{"num_hidden_layers": 9, "hidden_size": 512, "n_experts": 20, "experts_per_token": 1, "d_expert": 320, "d_shared_expert": 0, "hidden_act": "swiglu", "moe_layers": [1, 2, 3, 4, 5, 6, 7, 8], "router_score": "sigmoid", "normalize_top_k": false, "routed_scale": 2.0, "balance_loss": 0.0149, "balance_bias": false, "router_logit_norm": 1.0, "scale_expert_input": true, "init_std_router": 0.0229, "lr_router": 0.00108, "num_attention_heads": 4, "num_key_value_heads": 4, "head_dim": 128, "vocab_size": 32768, "norm": "rmsnorm", "norm_place": "pre", "norm_eps": 1e-05, "positions": "rope", "rope_theta": 10000.0, "rope_fraction": 1.0, "qk_norm": false, "attn_scale": 0.0884, "tie_word_embeddings": false, "parallel_block": false, "init": "normal", "init_std_qkv": 0.0296, "init_std_o": 0.00697, "init_std_up": 0.0296, "init_std_down": 0.0043, "optimizer": "muon_variant", "learning_rate": 0.00135, "lr_mult_o": 0.969, "beta1": 0.95, "lr_head": 0.00443, "max_grad_norm": 2.0, "warmup_steps": 200, "schedule": "wsd", "decay_fraction": 1.0, "decay_shape": "linear", "final_lr_fraction": 0.1, "batch_tokens": 131072, "max_seq_len": 1024, "doc_mask": true, "z_loss": 1e-05, "train_tokens": 525900000, "max_steps": 4013, "dataset": "wikipedia_en"}
Below are experts of layer 5 (counted from 0) of a mixture-of-experts language model. Rows are named router (the router's row for the expert) and show model dimensions 64-127. Each number is 500 + 25 x the weight over its row's rms, rounded and kept within 0 to 999. Numbers have three digits each.
After each expert's rows: a language model's description of what the expert responds to. This comes from a sample of Wikipedia text that the model never trained on.

# expert 9
router:513457480495506486467502497521503475492512485490523508538485495502534540515494481533541496530467509478473545451503464542478487489520473503477492498490479504504465510455479501536526463513464494
Description: Articles, possessives and the 's ending after prepositions, introducing a name or noun, such as "in New", "on his", "at her".

# expert 10
router:490475533438521497502488481518480489501489498526505505463497503496497543514505511527500471502523469527453510552537497490501481505484492491514514492493512507513508491502468533514530497539494484
Description: Sentence-final periods, closing heading marks and table row ends, especially in sports and Olympic results articles.

# expert 13
router:461473506432547540496548538535515481475510483532515520533514494512484531493514484520500493512522530496491498511529520513485503456504527491460542508523477472494491571481465508515485503499492510
Description: Opening parentheses, unit abbreviations and digits in measurement conversions and table scores, such as "(59 ft)", "mi (64.45 km)", "sq".

# expert 17
router:455462525478501445532516505546469501485497520489494529527496494484496497521503555533459493459480516488545519519475478513522511456496481525525482504512487533525521559509488479530478511481494552
Description: Middle syllables of foreign and transliterated names, often after Sh, K, or W, such as Sh-il-oh, Sh-ob-ha, Prabhav-alk-ar.

# expert 8
router:509498498525527537526468471500472515511458529480527502524501500541496532498449489508484490538501498508488543513509498546529542490518512482501455546488545491472494498554517454502472488476519483
Description: Capitalized title and institution words inside proper names, such as President, General, University, Army, Bay, plus month names.

# expert 0
router:544524511462518489477464460536564529475507506538467506496488481489511435505512498505461483514509489531493486489507505474486551504487518520514523529493494487501523493467516485523512498521463508
Description: Nouns and phrases that introduce names, such as the name, known as, called, plus noun-forming suffixes like -ation, -ulation and -ions.

# expert 3
router:526487530497533517458507473499484464496547488509531450502495533490504526516554485508514474522489447527510542542529518489491500484512477450509519517526529513533522490466468499495502491482482465
Description: Nationality, place, occupation and organization words in biographies and music articles, such as American, band, singer, York, Canada, Records.

# expert 18
router:511471509526545500524483508462494469486486523493485511509471501497535555529504469513511480534455495502471458509534508514500495500472511504485489515526505483493467444531554476487492526485517528
Description: Prepositions and auxiliaries in biographical prose, such as under, after, during, with, by, had, often following his or he.

# expert 2
router:497481519486500451508550469492481483526481515558507498485509503502480549471552498499490537528529505478530539507509502514513506530537463469530537514538532507505533537508433481516508498508541522
Description: Words opening sections, lists and table cells, like Events, See also and Results, plus is/are in census and statistics prose.

# expert 12
router:490485531518470508484538533492471497512502473535465470495534530558533535461532478498506517507488469493484509510503484511500486488530519447513482506520495479488496504498503543476470481539507468
Description: Subject pronouns like he, they, we, plus initials and first word-pieces of surnames after given names, e.g. William F., Vai.

# expert 15
router:504494494489463476489515513509475534508500477497490514523515548469513485493506502499511481512515532467495492514510495497481478541473501472476534521531482481509469501502487531494508526501520530
Description: Abbreviations, codes and capitals in infoboxes, tables and taxonomy lists, such as MPC, JPL, DF, ·, Zingiberales, Dec.

# expert 6
router:521533525523504472498515487507502469495505504547430517501531464518511455498496539540510461493564536530492490488530556512488531465474485453511547525542530490513490486536521447542494459557509534
Description: Past participles after was/were such as announced, founded, built, plus commas after dates and words like later, began, first.

# expert 7
router:512503454541502534499513501502503488490519499504469509467513472517542475517555511495487503481494522553509488473528494493482513528513466485471490524490494559515530543493475431532489520493453513
Description: The word "the" or "its" in set phrases such as "was the son of" or "a species of", plus pipes in tables.

# expert 16
router:497487518504538483541556514484527505469501497519528542484496464519531512524523483516508493520479526527466522469529512487491472474511464512501535494521504492510459516519479517510467463532516559
Description: Spaces and numbers in tables, numbered lists and chess notation, plus size words such as small, large, northern, Mid.

# expert 14
router:499493513514493526536501519471499491497485457511513526504446499498526553496543461505512522480502473491488509502517527513456509500484453472495477489483516520479461498527513531522480475505502474
Description: Tokens opening table cells and infobox fields, such as Total, United, Social, Sub, and first pieces of foreign names like Ad(ige).

# expert 5
router:480509444496508446479518493528520484506479476472499516463498479558478525487520522501462524502530458502453514473504505475477538466501512520501529483526477496487499469473501536481488486498525519
Description: Verbs of giving, making and allowing, modals, and the word after them in running prose, such as make, gave, could, provide, allow.